Below are experts of layer 3 (counted from 0) of a mixture-of-experts language model. Rows are named router (the router's row for the expert), gate (a neuron's input weights, with its number), up (a neuron's input weights, with its number), down (a neuron's output weights, with its number) and show model dimensions 80-159. Each number is 128 + 24 x the weight over its row's rms, rounded and kept within 0 to 255. Numbers have three digits each.
Before each expert's rows: a language model's description of what the expert responds to; "gets" lists some tokens that make up at least twice as much of what it gets as of all text. This comes from a sample of Wikipedia text that the model never trained on. Tokens count by the router's weight.

# expert 30
It responds to: Hyphens opening list lines and table separator rows, plus infobox field labels like Genus, Phylum, Species, Born.
gets: "-", "–", " Genus", " Born", " Phylum", " Genre"
router:118088171123118151111125105156124131110126130160145142162105136105106154088133113180155140102156131134120183152109122109088132077089172172129141137108157157159115106129117157098093127156138107118076132095160141125134162136126101145138127107
gate0:120107158092136093130141111162134119111149126116111096109136102153130156110142128160116217131112089136121107111134197138132138148106134186154113127134170125114111120130102164145157147128072095138135099145102152147118113134114116128167117145
up0:139124144083185144115073100157130096139122094163114103167147131168127124140117131123111133112168089138125163101112125159147103151137138192135105143119135136098072150113123165127136131144104127136146090089110089161126133130127106129113134092
down0:140161104112164066121124153158126130116101107147122130109103091137126139167135141115103142119126132176094126102081102151108126167125156164103101142124134173165157136080085121127094149147098108061084144135143122161123115138116108154108079114
gate1:133110108154110137094103066107111114125150115130134167127063155130194119116127094135148184094139112137150127125133129157137112074121134130164148151147153129119162149142151142131146161127167100167156145076140129134173132145126109117080141132
up1:150076142139108114134123119113116159114139130146131184164104140154181130117112111146164138121130115155127104151136146130114149096148153140132136162121167171115141141135141113112116132158133129149142103126177139087184128132130115108068149163
down1:168119126188115086146172161119172131126111133155144163169149114140133163091114155133126130136143153129132145150184088146174121147125161125119131119140147143136109135101109110123130121132120114138122138119134128167105104138124174151177148154
gate2:105158085111104119139191149104106111139144134098108114139102102109107136096072086127149109131121136148108119127134141178129107101117186102119113144146153182101086144086116138111137127157085100160118149138136149139129085116152134107089143112
up2:125151177122118141140099123154113111135128086115113123135129109113138102146137180120104087100157068094138118128083113134170102115147107147118173140140123100141103156139133143135122122101155136136159105160141066172116134120160126122131082133
down2:126138156097135176157147138070169139115098184131106109139122094100121099162129106119115170144130065150145120123123108120150118097131161152146172144151107135165132100094134136081142111142087128157132132143109150186109145138167159107154096146
gate3:113160123114116150110143136146133167099143154120117078123072081111142104144120121140155130091150156128084093121107156143097152111140179129119137113141138130096151120117133122073143098113151099110148101118118130115113123126071140120134163171
up3:144142113135144116158118119120136098186116145104154088124119113136111142180131121151082140134137142147092109163118085159121143156134123082139128084140112144120146123107105143140169138141085127162173142126097140125134128132140120154123090215
down3:120113131113136152080127130120114121113131144146130096118115104123125127074114185128167119108161122141124114136175141134073145140127119122141142072140102176164123117132125146151130119120084129144131098115121113166138115089109153132097118165
gate4:105163147141161130111083116109120131104129147169151164153144139071103099145120121109129172151137139111148143125183120133080130140112126126170132133120140153119096145127140186138123121135136141166100091157125128104110124127145149146145136134
up4:099150193149148107083117127120137088098110095164161142121177160124130092151103134121125118167134121150143164109156128116123171173115117140158148120111092151125088149121139144127140137135145132159139127176133118101114116073131143131136139132
down4:147143105099111117153113117159181103072167139136108114125127147134142129092183094150122077106113133126102162102156138122143132144103168136114141143122137117148093124111120134114143115133122115141158129121145116157116112146122114122144106148
gate5:135140134086149136101139174104129130139150107132148159148103128159137102129129119108120133134172117175105117160128124095109069110129114141122129141123148137116092128085128144119121139098132139154134170127157131153107110131173164148061148131
up5:054146119126110126122082130138142106106147156121153193126144136124123106129135131112136137160107136132099106102153124083128143084122120191162111141174122102141124126150132152137175151119135112097140148126101117107152146143130131114141128137
down5:132122132153171143121142123163159143126097164108160144082158098120144119144100103129089121105152155130080151148094171143131105137144145122119163117079144086157150149117147125146116120110116130120122105107112132132155123115125124107097141129
gate6:129156141073161129148167086151115133116120120101121141127171152153137126123135084142165140137160125135114110119135121131134072134112147105175126190126212116142141129133122145152104146141101122121158137120124126101150140119149125120113169153
up6:105117090122121090118114154132120127084124122128122106136096112109122143113123165138163113112094116196095102217138151080057105156130109119160136066121149119120116109101105123148122094158086106131131121118158121129109142131094128125100105143
down6:121090128159131143118090125142132109112104123148153141084097148168141130111136137135084138116161156091186146108159080116127124100092132146117124134136113099178163166128165125096133152142150135105093155111123169147138133100136109129102152139
gate7:136128085091105151113141122149147120129118126144138066116132126079115144130117090134152171136107141144127113155118129123131121135151129108120111155111115180106109148098113148140155103134158104141117114124141108103147134123176128147131106132
up7:127159101091121134086181136142148115119100120116127082112065093112062128132158126128142144137126134140131112152120144122148129084167136119109143123111093168137108117124103152137149111166114142170124127110157123125156176152147127140143096115
down7:131119148091129131159150111130146106085132098129136128103149154128137142098110110111115125106086118178141128141149133099155170134135202148117122116106131143174104116155064086123119119095179079115167111136118132121154150109123081110093124119
gate8:122157143103110111094148141180121122166108152150152134103140100085146148116105109146091122169162128120127113149110137124150091163160084062109143129158148123133127152147112103123115113129126093139176108133120151169104126152115103123080127120
up8:119143177146156135133116159125097117114113191132125130112155147165124082125087143137086139116133134132149128124125169158102168100114134123141158087162147151099088107147114119097129136107138113118107130123104134136155096131148157131143109085
down8:107124164149172145152134139082170127117085143171060132163175104122122153142132113104172134116088151144132147115093131114162119130106128127070116158122151112152135158166120150113145122122171137134089147141111134148131128143140164127182142131
gate9:138137091109139139135106091131101091128137147117112116134147131126097112187134130154118122100115167097126069107151110135112149110166103164079115132123109128123142123105156116140116126170120084120112141101067137127131126142135040171097114137
up9:153135163112069131160131158154137136092132134182103119142122150140125152161139182109117110144167136091117116138135162119061106132160135094119124107158131120106146093098159088094168124127117094193149097106127182118123131133124122135117119127
down9:128104139137134146132148115099094111132127180137146123121108109108098144131098127150120139138103138151123095113167131123157086144133136111170150160124088106133158079093156103117134138156171118103137109116133113124158091131098167128128124125
gate10:139112138150113151056110130124127150093143096113177105129137145090128130121136108166143129141146142123123113138148094114095132151120077139156125143120119095122123158131144148143129120090158090090099088120146103108134129107105145100151116140
up10:162135117164147128169096096098142112132119150121144118111109130146107114162131175130095099144151081122161092113129157148153156129150156115111125116098117091122095141180136110106118142132101106153102173106114139205133125108128115166095117104
down10:097165131127151102160116143153119119115148137120135149066123125097150147145167124120127138128132101098178148176127104120131115152132101151105136146111142120169141112095106143082119150131146139118107067117154172140141106131166097154147114113
gate11:157135115098118144113127110112161136110114099137118094125168139146093156113092111128129162138189131086097123111097153143137139120105127092090175116144168128117103129169148138124086139186106094135088132165144141107131140148114142112109132116
up11:115142162090115116126125082120143132100123109123117145161142142148128163192132092165117131140107119111125168106118133121168119163112120109061122150122160107138105169111146173147144106167107133155110164103158108107160138094124110139100121084
down11:117100142123138097153128125126184142121134098116083168124139090158155138114164136135125112130163128128074068155111131096118095138109114131116124083135117133172121108087129126108103131122143156135152103152117129177048127123158069125127124125
gate12:178153102088110104140132116069116154119141141182096096110143131129181131107182136105119142107143119158139106134130130119120133125095117161107081157116124108088108179174155132143118153115119129136137111180128128144101109136131138136098137137
up12:126080118144115113161151150167116142132136093092131120068116156125122156087138167140122179144134146144112093109126114145117101133166134166118124147097113141141134159145117141154105106143133100170098171108118125107132108121120132123101120147
down12:142170059100104149139147085157148125105124079156117125149119157124164155148096182144075115141099161126147138101109128119122117117129145119190140087165123159150138145106135114146095118143164108115125128095178147107146108134149105133157108146

# expert 5
It responds to: Mostly "of" after a noun such as part, member or command, plus "for" and "from", and nouns in infobox lines like "Interactive map", "Species", "Historic".
gets: " of", " for", "ss", "ion", " from", "man"
router:101120145160118088117118102148144114158114116107137148093123123094150147153124164112115116095145116148151115091134140128168139125112072144098203124130067125120135156139103179074141102139151104154127168142154166142130130171109120104119130133
gate0:135165105115100106125132064150129094139180102126135078178121109170082130110138170110110109126137130148118131111113141148124153131104124155128155140100095107152132159130185135158115124099113153110113118150114121129059177128113115113124149180
up0:130182112197121062132132158136149150123127102155120137113138102139167093124123086110138106096152080158131134114131111123133121074164154121131153096156174123145155131111102141109128092169137128151117109125100122103122124119145116145087116129
down0:172081155163157107108099137101123128163123136116130165139137140095108150096132144144118126109138179125173138098085120083120109105110126113124122114136146161106124138117162135128116133133149112144144116120104134165121143134142084144121109162
gate1:121156147123131078131074131133091135151121133131104136141151124178160119123052107156130126130144104118130124132131194129117131145175160053105123134167113102151160157156099121125140140101114147073121134130134131089106105117121161124124119116
up1:102154100145130124110127154116073145104132127124109115142164132152131111088106094142103113151131118123150082111149161135123161138126138133125109094135122143107123119129094105121152151132129115106113113144092133117158136152141115119164124106
down1:121126147091118132123097121146133155146187132126149088153088178129143153165141119135155127126125127113111158150126176115103152107166134115139161133127165103116170165118114150113104091145137140126127189127102100106138136121100137061117152124
gate2:157108139117158115168090123106114116109151140135096103132111108119110188127145102114148171123133121108117141099130104145115134104152143106092165128147116129131140118137102082122175114149100159167149109102128135127120139105150156167123144110
up2:116122145161111138096149112122142137124123131150155125121130118145140096158118152117138080157155148128090133117120163110159144161142124124153075133109158159114127147162127124114096111127169135089143153149094126139149120142154105122085130094
down2:142131070143129165161092128137108137117079110081120105143130129140138117158122111077133129114096130140142129136144122109169119109115139133097098110114165103104110108170096173127100125115112155142161119151135177147172126134127130116114130108
gate3:133120081128152126134150121122072153126123167122108115090127126136102148127159118127135124120130138118119117107104138128131144130152174177110129145136146116137136106090101138102162154155135136088134083090138128138135141104124132156113104127
up3:127126099127081157152135122174079132136121174141136117095106092124091151141163107118170140125164120135126130168114107126104153151133177163109089125114129108129084149118117111099135113149124114114112111069090152148145150145115130153135108137
down3:117108123103131169125121114125123082143134162099131128121103144184154100131139109135124151094180151125123146136140170169126109096163201153143122184130124111136146124141069147073139129142100171126130077108116078138127114129144104147151125092
gate4:148121135124146087132127122101186150120155131160139091119119130107143163127088162138148148146131125125133147125127096119106115115104111171165120124130135099152120147139135092141122132165124120107103141094131163166146160137133121100131146124
up4:167156090152170125129107102115147139176135087114124125147093108110117140144158098101121121168116144143113153146134111147092124125131136137129115159149117099156108080121131117116093155160100157151163110120080115139144092129096130106152143110
down4:128126102120099118179110140125136145164127138122145169112134125131146115089121069089159092098145139142139144121151167134137137126094114137112116118112126074179125139090148128153125143126130154141139111148142104132160162186119103131105125158
gate5:113126121152108126121115095132099123098118137192153122061155118136110126128135113130107153162138149108113102115141133129103141120117130120141128087127118114097098125168087114155116115118143183131146145132108150126106080143145143173141149123
up5:116138103110142133132138117106189099136148110087142091170139104142124119150123162096131093141130093161153134140159097124076174105126125144175101105106176112123104117163145118139076154145160159146114110170103142135163136130134121127134117126
down5:127134114115145134129062152125127136146143157148131124165143130133127164180106143103088125074158078130171144115156152095147141137134138125120159103152191130130121096163098115124131089111150119099140176119107135202143121134135159153097174133
gate6:157116082159147140148151134106125136099172150139143109087092120156147115127129138116150133129144147094122177135122155113113091113102129145132185124134132122063092130150124122133094109072143141118173092112097163157131158166129127120169135205
up6:130129106109163150114123112127136136106165125113097175148151158144154145110094194156123113104108152123168118132129147148131119105122188129104181120088127147094131172124122173155121149120141085098138126134088148121104111143133150155157164143
down6:119142142095093107138148124141091146108083097099149147100100129123132104139123109104104084152140159090120098134110129137097139093175111124114105146140109105109104099153120152127121107139129125097127100168099146141129107115106106080155117087
gate7:104148169161151105146123165117118145116154169181113094100138185154172079099158102124125143117087137109093145109149130080136131172124097177136107115103118132131129115123160137147113134132149132117153122148137112143130088129131117121147140147
up7:105122096130134109158116092127112103112185136136137094113109184147147109154149145104141148120147138108060156125109084121117132138118140159111113098117086122096128138125121131152128167140123120144114145112168094105129098082125120156113110124
down7:133152093122123162130108125110106150143168107107129168127112158130156143078146185115087050160105159126115152104094124104140138131134124148123059143136120149093148163140115170117121076111159128078108104126126138112143131139105127127171138143
gate8:140169150173132145128122113113121118110163140152128092127095115127153148180124135152128125115168122149092064157117093119117127082141153110106138109136133106136140158137183133151102103072120111123165123099106122127095160148110148126142143160
up8:131077145122115129108107125132151118118103150159080147133174152105110108164123094134144127095110150153149099122143165161110077111116133133114133156080105121100098159117105123090093127110135143109145113144128158144093136139100093098110125124
down8:122131146145084124139147124127147095157111148136108144142140182139186101150103141110145132150089124155123112108132104137111107135071121128168129141134157094110166139126145134123095100125131111137112077155149145090095130054111128134116132152
gate9:101098150137131135105161153147109136109095170165133141079153102087165113093137129135088153130097131188162122134112137108143127128117171105109125121157126147101103097124152147097178118129174178156156131125101152161095102139135098114097074125
up9:100106138139115086128123136111093139124157111153145148066099189161140090092161131109095130169137130120174127136107151131180135116129158126108127100150124141134085112194202184099162102140129138137131139149107132133115098122111135127136127124
down9:126157146055130122153139101073153186162147156118107133117134108118159130132102139118128113146149140124163135139161102125140117147167126128149090131176130134133136114126120109132109134140144143117142148173103148148109084119170132124115105128
gate10:100116090157111129145129113160106129131126138130116126124120092103128134134170153123155125163110084106132132126100123131069096121128106120139133111137130145102136089170142155101130127134130126149159095132170101102128165117137128154139094152
up10:163131155075088138126113087103150143086166136113157131135115133166070126124130112135137099102127180160103128157133116116178135147146117112152120177142132125178130137122100107149115176118134101160069153127096156115154119123100123106146162131
down10:131157091161174147144153076204108140178097094086138128111176147088121098072116107111125101121092137140144144175143125153140133103101132125107073072129116140127166114129167120133102101127100102159154109142132148166117139117158129105146136130
gate11:095163130148144167172141102147122129147134127081161120144122164195213115121157110170106152147121142133162120195088151119174148123111126142121154126132108120122132118109146127053174121088149137136113125121154082156119108104099120111106132177
up11:114081107135089113099160117117110125093081136126105168152126133077129101158141118113140106145104145108102123070103089106123117115149114141146116123104103153084114122139113161120137151179091155120106168116098150156146110147162164119120093088
down11:132136139109125142144115121151113130097165104116126124138122105116104175150123092106130122142155087176156157119131111145099124113079147126121095127138156091193094109109120063114129176151133121122191113115111139100166094145138127104107129105
gate12:111114104170129108156088159151119100098101102105139151137169137129113114073078083116130135064133138114132114132124157114163096121120140117125108148091105131109143128131147133127114089159127125095107126126086059149107152118146158140125143122
up12:144143145130084112147064156095102114104103129127162114089125115118104143167064110141126140065156127136116119127114134074125127137117150133120130161149131119087126139138107081111131125119100130143121120102114139120125141138171161153103121174
down12:124136147159104166127055105137128140109135096130135129092090084151109099115113097126175097116100162142109115130141117089144130109134148105109118108121120170153118114101144106138132115108102104083129126121084108159141189112123119150084118122

# expert 1
It responds to: Forms of be such as was, is, were and been, plus opening word pieces like be-tra-yed, Eudi-co-ts, anim-ated.
gets: " was", "ly", "mi", " is", "co", "tra"
router:118125089084155119102118144136103076144125122134150174147143109130167110141150118123145121084116126161150115136140150154135139142112122147124111166132091119143139144158117115118148121142147131139127149115146171153187147101150110121110101127
gate0:106143136131152099093120059134119104193146089096132132139142125131113128058164126122105096130147111172172112091129121127095106137143131117128114118153114104108159151132135125146160140114115143154151156114121131141142135140100143165096147120
up0:168153161161180123069120120099131094138135112112145158148112110142121102110136101146162132159115097178130141135134161129110113153090129103128096109153167135126138122114110125104118086107108113118148100158154160134107144128110137130130098180
down0:104155124125181117123132144131129133143124093114155145142173108117077126145119131125093146159135171179140153129146111102120161141127149094138147130170107150139153155133162117185098175134151130094113142169149106150080101114131141159137079124
gate1:137145108148123108158103143151089141155129102137105115145101140124096077185124107099163128114114113161111134130086097090137147178082120091125138132083158146114146127120112143115134131203123113134131141162150133115099128115145101127147140113
up1:108121135154127136130096141139119131148104119159124136104117114045099137147124143125153116085120161101107142119141162086136131101123127084121102134115132169134130126173097150141115181115125124154095117154132137140126112149137092106130082112
down1:111139147153093128174101099140167169115176107119147090139171108128147127100100054125119091160159149115117174131157072136084122139162098138123121089182138142124112094171175141154117126139121134148128158115110114124118141121140105141124079151
gate2:162101127158110117138108120117099143180101092133133139115145143108115143168106122138133165116115100157118097203143095120113107099107141143122121144127138135111151119125127130145155116157117154161130165116130104132144161144174133129090123108
up2:142114108155096117087100128120151104137156108098160141100098112140143140181132137119143139104094107138136127181121082113135076106105133106140115102114124116186099133078131122130124106117093145096091133112148117173191121114167142101146124126
down2:141133117122125114166123140122111159134130161143088143153109101134127120111120098123166106112113136153129127145071109111157123118128165130114140097080197129099108090140155161144171137140149137119161114101139054133125127141130070112103134158
gate3:130156116145130118124128115116108149124100102136147179129157107099156146092129117172117129132147107097134123154158128122122118120141097152117127124184113160105174118100150129156145082109123123167144161137119137139121151126190104126139128082
up3:110110112145126135153085065063149098146117106106151131140087163142086143169119132100115138102116139132121145097165128164148127124087138141125134119120100154107158142133148091159122115101109130127195125142137110090110078125200159173151146118
down3:114164112161106109150091125091122109137083127100105118147119100134095112134133120105135128135138133157061107165120132160086132156139130093124095115161142146122141126132158097111134091131131064130123153110121164121095131113171151119142145137
gate4:130132111127130136125080118171155106135130078164149126129110144136147152117155140130119134155138118130135123131120134096117120131093126113099104129115072119140139091082109105145113158123152132155148102112115118125111125174116129103140133111
up4:135148092150113113087063150145157111095117101140142117122129139165118137112113100140096177120138141126143117092144122111146144153132131102097147106135070117141135080107132155168132148122147151119142113106107084093170103116118106118145146103
down4:157150156139106143154119106105149089126132134176104126086145129128087146121136115130129098104135142108117127105104121098148129161111098129118154129115110106102154159098148152109144127149163167118088134120117151128127147129088077127126162152
gate5:130155127121117106139129143097097159121102121156127170108148125115150137143090115124161177135178100114117117101150120123082193115104104129109128124154139137154116141109104165180126125132120174140128142109088111092143154154142129139181074109
up5:162126158173148128157124140112150126136136135092135116143118100105151094107144121149127138132117141169096105108131095128158155147134124126115144087130102155173124103143106156102123137124116170123151096114141142072136148108142153161135093147
down5:151146142118132133138094116128157132137108134117121111153166129111134138141118117134135139146145114146120101105100099138075112164130118123158104176108157097112120094147126102114112103098098123104168116131100145142177090135103102168139116125
gate6:106121126141135142117120141115178114125144145150112165126092133131084138134100146108115134119152138126109151153108131151147155132183080130117105094137132115130123162123151071144119119132131100105099075141141138172117127130134143121106130108
up6:161127125122107120125131121139118097143095100097170123140168112151120152138130161102126159089141106127139149157098180079117151110133155131166123154174153098086164134106117195142141104159093162072117141143118153141074127126141126094131091138
down6:147181125126164099126094135165132108126140112122125130131063163118158208134099148139127102139126117208115151106129109105164118132119130124116114133085144114109147151092165171160150114122147112122147089163115156122084148155151156120135091126
gate7:180136155134122120143091132113101141157140127160105090103114138125131120118139181148090129102125128111133107141144120111103147131144105092137085106178161082174118117120128114132102138090154103125157126124137156129120123135131117087151150143
up7:137120138124130144140140106150114167116109065105172122123087142120122132111126133090116140134112099193107146130151099136145095117131152146130148138113121107139140146136137130129159142149105128138141129152120149062141132127129131117122144127
down7:148108151112112101128119102118122128088126130164128159158098151142177126112143160113183156139095083130140159120113145127095119093117149119127143109142105157141108141130112131113133131093130123121132152139101118088156136134124161153139156133
gate8:114113126138128141125142152159128109101137148094145158095145099079138119101131116221128138094124106122181107114111127145131124113143119124125124152129109120131169092121170122117129134107124100156148153083120164099124152132104125103128159133
up8:133108116139104125127128102114139126155134112133134127113123148160132140189138120148129151129124134092137138104099122131035126145138126076086137127157146154149122138102141131137106123087086132113076101099139136102139141132130123134159091152
down8:123111116110121105141102112119151152153145163135101122146136131168147083105118172146089127138116113100126129116136111152151147120092155165161127167120091096156162089135106147173077133133113141152152126133125114154136180137143157142143082119
gate9:140128123138075169153121135113124125124166124070125139092146154117158111140136166117112127149109135092145136084124126102083134126100076128108165149117121117108129104099109120138124161158138141146098117135144129132104132167121093149156124134
up9:108147187129095125126142148100154152110095128124140137135196129160159151132128154129102108124164140104156114107125151115132144160131101143100122147107118086125129121152139100119087141117141138128130131115115103152130128142138151120114124105
down9:162120129140166102165108156127135113145086096112139135146176139169069128117132119146141169121117132139127162114142073114099120135116168108107124120140137118115124147123109166111129144118145105098129165130118127141100086103112136142149138168
gate10:133135122115123153089144158122133110127121110121129101132128099148128155119138109118096125132124145106115105119147114116083126115119157110150131151127143143118136110134120185131138161123177080121115142076121115122123160106141141118128126119
up10:093133142114149140148154135093088103138107094120132105147103106146129156135160118100119149126137177114133121173128103142117144103137122126155154070123152142156119120132123130121112140167127111125121154126121104129166094105141146095143104127
down10:119115155107143146119124148121148142155104117111139114106146100112120104124136134143147147168085132123144148153118109173117105088112144181179096158155132090184176136131111157131112105100176137117123116145129162083137109122160133107140106142
gate11:100106106142100166147095094080177148161136132111099157102118112147078143154120114100129123118132160110099090099141128131107172102150116151126138119078133108122138172140140150170095108142100103148138094174074109104127093150171119169135091129
up11:134129107105134128096168116116111164128131120115132103181118107125130144167151084131082195152156139127132109133130104149116084149138101119147130080095117111126136126094126131126152098109128127122121103116099120126169078125099116141160109185
down11:104142045126136123128114125106141140158153089125165153127144128137117075131136118123074138164124114156119167101155109125094142142161127144151109136118099094126131130196123151121132109154125181130125125129151131116097089129094094106125105106
gate12:172137106135149099124113127154066153134099130121160148138121105114106122112169099130118100139152161124195126135102059146119113122166160109096067151111100158167104132103131148124129142097089090115062117133105160115106133162134118111164129116
up12:150124072083124115119116115113091102110118103125169126178158107113120129113126131139162123134098143166114165149158145119145117137129064137123138098171139080089106109145117148192141150100142152126135117167084127160118145152136122118132131110
down12:076102112126127101100117103100150129114118147118092115139143121100153134141178182111147187124181133136126141132145118123129135136141103144132089102147084160129144142132157148115122109120133181053137154109139127116144154110116143156102130116

# expert 24
It responds to: Pipe symbols and header words in tables and infoboxes, such as Source, Rank, Year, Total, Synonyms, Time zone.
gets: "|", " Total", " Rank", " Date", " Synonyms", " Year"
router:128115120133115138128185149113156153142083124124149162133156158143108159148126121164104093111110118156149122199125136165121110150134178154142161156099064119108177150092123145121094152115075095097096145103152087118124137103111118152108137100
gate0:108119145101112151133108159151118117137157110102119130169090144131182115112143120148139141136102146158140176129162137104109174132104101107126129126073144114088140101170093129155096129075130116116136167124122108102143143127124144117101119138
up0:102167137120124122124132151150141141154107157103149134146120163119159101149079106071145135118094192075125159133127149120125158127117128118117147112119123113151129136121110106140124109112131105098110183083093111131149155162135110138112139103
down0:136111133150121125104123111109078098116103136109142109163127128126149139097125110123164162126143092090126127122109115088105145135099137139144130149129134145166160106135123157131103129085150120176135159131134127143116135075126104140167155118
gate1:117134099175109132099146138148115145150099107132134079112122132138104139167177084112170122144134075104163128141136156135094101120118127113122139115138104112141145114105152157163147111110120145156094133152113157163098112136165125128122101091
up1:080138163125158181166119114112134121101140128079148175094147111123169099131132096139116129128102176138054104121158130174142121131110122087188124137149103138122106119112101108112155129090141100086132126126172137115174120151099090095130112126
down1:094112116119133143154138100114148085142143127164173118133119138148114113137139121140114125136094186134084124111145071142185135094111128150140105142117172113103142140148129135138097153157118111112113095111125128112128177132100100120114128143
gate2:145101148107090119136140133090100113174142138125091137121121145129110152131107105184089123110093107114099149150139138084156135120178162076164103127142120121119153124106114143078136115155172104141144151116130129121111089157078150109129115162
up2:127170128147143099139113166129134105148116140116118122116179108154142149147110180143129127167150138139120136147105148113178086117175139112114094104115091081157161179136118129141079116111149106124132103117143131121084175140141109131110126109
down2:145124118116125137192158136113114123110152120165129147176174105112138113156139105125135168124129135143121114115121146114120117136138100117072132111130155121112116135177158130124123131121161131177109149145142161173138171181156158168108110124
gate3:105106117162106133166122124150143105107118075115129110096126129180154107147084124136174117134131098101142141124122137109157139136157123136113115126110091100109156144155146126141141163150143149113103133091133156090150106102141120128140154106
up3:127152132134144097124111131122085108133127150083121144150151133118152143105159132149133151133075115118127145133123138138117170145131123135114119140121110137140116121133103131130121122117109124125128138144133118101180164141086115107154130212
down3:164117150152135132127151157132122165148074172125123072106106130132175133158145090127173116115112138121113123105162124120126121102145100158099115115119118138163119134123164120130135153156118131148122115060141166157120082151097146119127138117
gate4:126084088153094093073143143145102113136154130126104077112111113107136158184146087117176119112141131151125127147142073137108155084122122113134106106112129076114105125086172143140097142082133127124083159115092146126053148110121110100100121104
up4:136123112109202164125145094093153096151082140115114112149115119145128110147122146113117151103108165090102118157100125100164116160115104169088103111132123169149137125166087152087117105111094126115116116142137102164180111108140139110157100114
down4:159100127152147113128146126171129151166180152149137085131147104123147137081115128112094104128165158158088138074157095121148161124159099121132134119174095118126132107118173121106141139109145136114088118134089130120122121145119167123122138107
gate5:127134128101084157131123084112157107088156082117105116127110154114109167123134101196157129138116162138133132117116092093103068149140102124075139078188125123094143142134156158131140116116163155107124128092160109134103133121135169138161153128
up5:133129111155134150099127144113098152172144186163126122089132133142120106141117102098129128149147097131117096126100161160109149095081131151160097183080134166147145156109110095116145123155123060133148137136116138134156126134123083132156134107
down5:139107089086114122174127147162105143112105116125111149108164136158157074142097115120166117131136091094123155125078093123108105141121146166155127149125127124134128132143161141137106124077140148148127113129120138110089125093125121120132132176
gate6:120128140122084129151141159126155173119131097132121097107147153124141120123164139122090139130124056140140130120115125136164137113144176200133107122146134090140132124120172098210120107095139155118148166148149129138039103149110089095064135152
up6:159112112169105169121095091137138131141141134128111096147152137106093110133161110099065151110127117138104135148122129136136153124142125152087109122150173146083116130117137115201114138111133182134115096138165053111114114117073086124128113142
down6:089145091125125082098108135112127148117107108119127117135131173137149141137108151164112137144135125162109160104118121152102134143180132139111157119106151163175099167124136108140141157142132134142142119140176117099104136105151110157130104129
gate7:133125136118150084132145168145130151136148137104157094123128134117117094132151125144113095128142112137135098132118094150133125085101119134125177149093123114124087124133139150112084081149152111153116129133132169156115106143135204117088125098
up7:157128165099146113135127130170142107125117126124160111151115093130083096111136128113125130123134143139156141061154114132135097167107099153151181110081101120142079087149126153132178111147151140109142129136143104118111086128160130145109190109
down7:118119130124121084112126128153142114088109145125165128110073101148115162138107177159141156134145137149134125099154079187099152115093146144118173145126110154116121158118138104125077147152096165119172121147145127162101144128129125153146120187
gate8:117174138158074129142101098146126109188119143122144101086167116153134152142130144094132083158136157103139095172155125190122167133104161169117114120091131143127136112134162081138076136138122091151116108123094119135125099146131129134104141123
up8:173111120125154132111103137146127121104105152150100121157131122117095145115107155141108165109160129160120145093101088142145116075135172119207133122100128093134124058147127138133156089059121116122077106129104123135137128118143142135144148147
down8:127116167111140107136155122119118135096100115114143132096111090176102126135116119124147108171119133126132130191099131072153126093155153149104158144134125107122153133156101132145148180135118127129105120150093139108108119118119159096121063111
gate9:134152135104153132144142134136092150181135172139128162135133077094108110137161143123117129084140116125151133130133115163153125101149098111153159133099117153126105151100140113137098127157087143139126169119144142158123129133141124131107103111
up9:096119117139173138092125134159151141168154139122130166107104166119135093123187156153151107112106133146109098109111102116141123126132120133113131144110132182112108139105132097108130132139138124117132131151161153126139141127138110101121149094
down9:153143172134115151133126177117095149120124113111111146075122111145124124100149138167137136145120103138127114150095125128089140117117097129113061127150137165136109164140113095113157149121133102091145136145111125110149130137142201166149104133
gate10:129066145120112115145111115103116133141095115138115146104144097130134093093098113083152124136144128179150064128094090109104129079148140112134154110119154108078133093176114143119107069120151137139109140133138121132137122156138130105140089140
up10:118145113129128145117121142156150083098119094119132082151137133129121102081146145112136122152109124145125139133119142167097118120139124149084187176172136140138098129094109152105147140107106137113153101140114104153149117078149133145105151144
down10:151077150095111083127131143139115145090106130107136139181140129144105113110144116100102152133099109084093137179133141124109115116110147204142118184155160119118141155154162128134146122128082157143111173109144098147124105112146128190116154150
gate11:148136128088095138143136123138133126160134109083118130087178131091158151106161127106118127106145109179106148123161146116131108169118093100148110129146158108133126130112090110133120138146119152127136128134135119157115123136126096090096098149
up11:142131118104147161151170130119141092131121106111093103124175091073099127101141120121113104139148153139130066100147128124168108171159122126129115135150134126075124150115143119073133177151115112141145161148129081133132095124103113128127127118
down11:143137104155134120100127135156106115154156132113121133152179160109147094103124102109115110155132085146167104131135106115117111134153161086150112128121163109176115141132122135093161101126145164144157094114116140119124127083090108068095095104
gate12:164103116097126159142128105119152095128136144144159144122069138130083087128138135130142107080148098079136112142108112100147100099134145086130110144090140136112140151144162146107122138135136149137153127141112127114132120109153085111157126151
up12:150127146138119091130156186142121176107115089099100093140150122095127169146106148130115111127141112142127094104155152138125172107115124128116148102181106117146117124144100086138110124117138113093144116101107128097121127133137156149141123098
down12:142139115139148081123143095152162140107107125118153043140132143124134109129153151183069163121138121145130091120123120134087092125145127136145121140157138141149148167134121135150090116101118159104130148130132134113117138085139158115161135093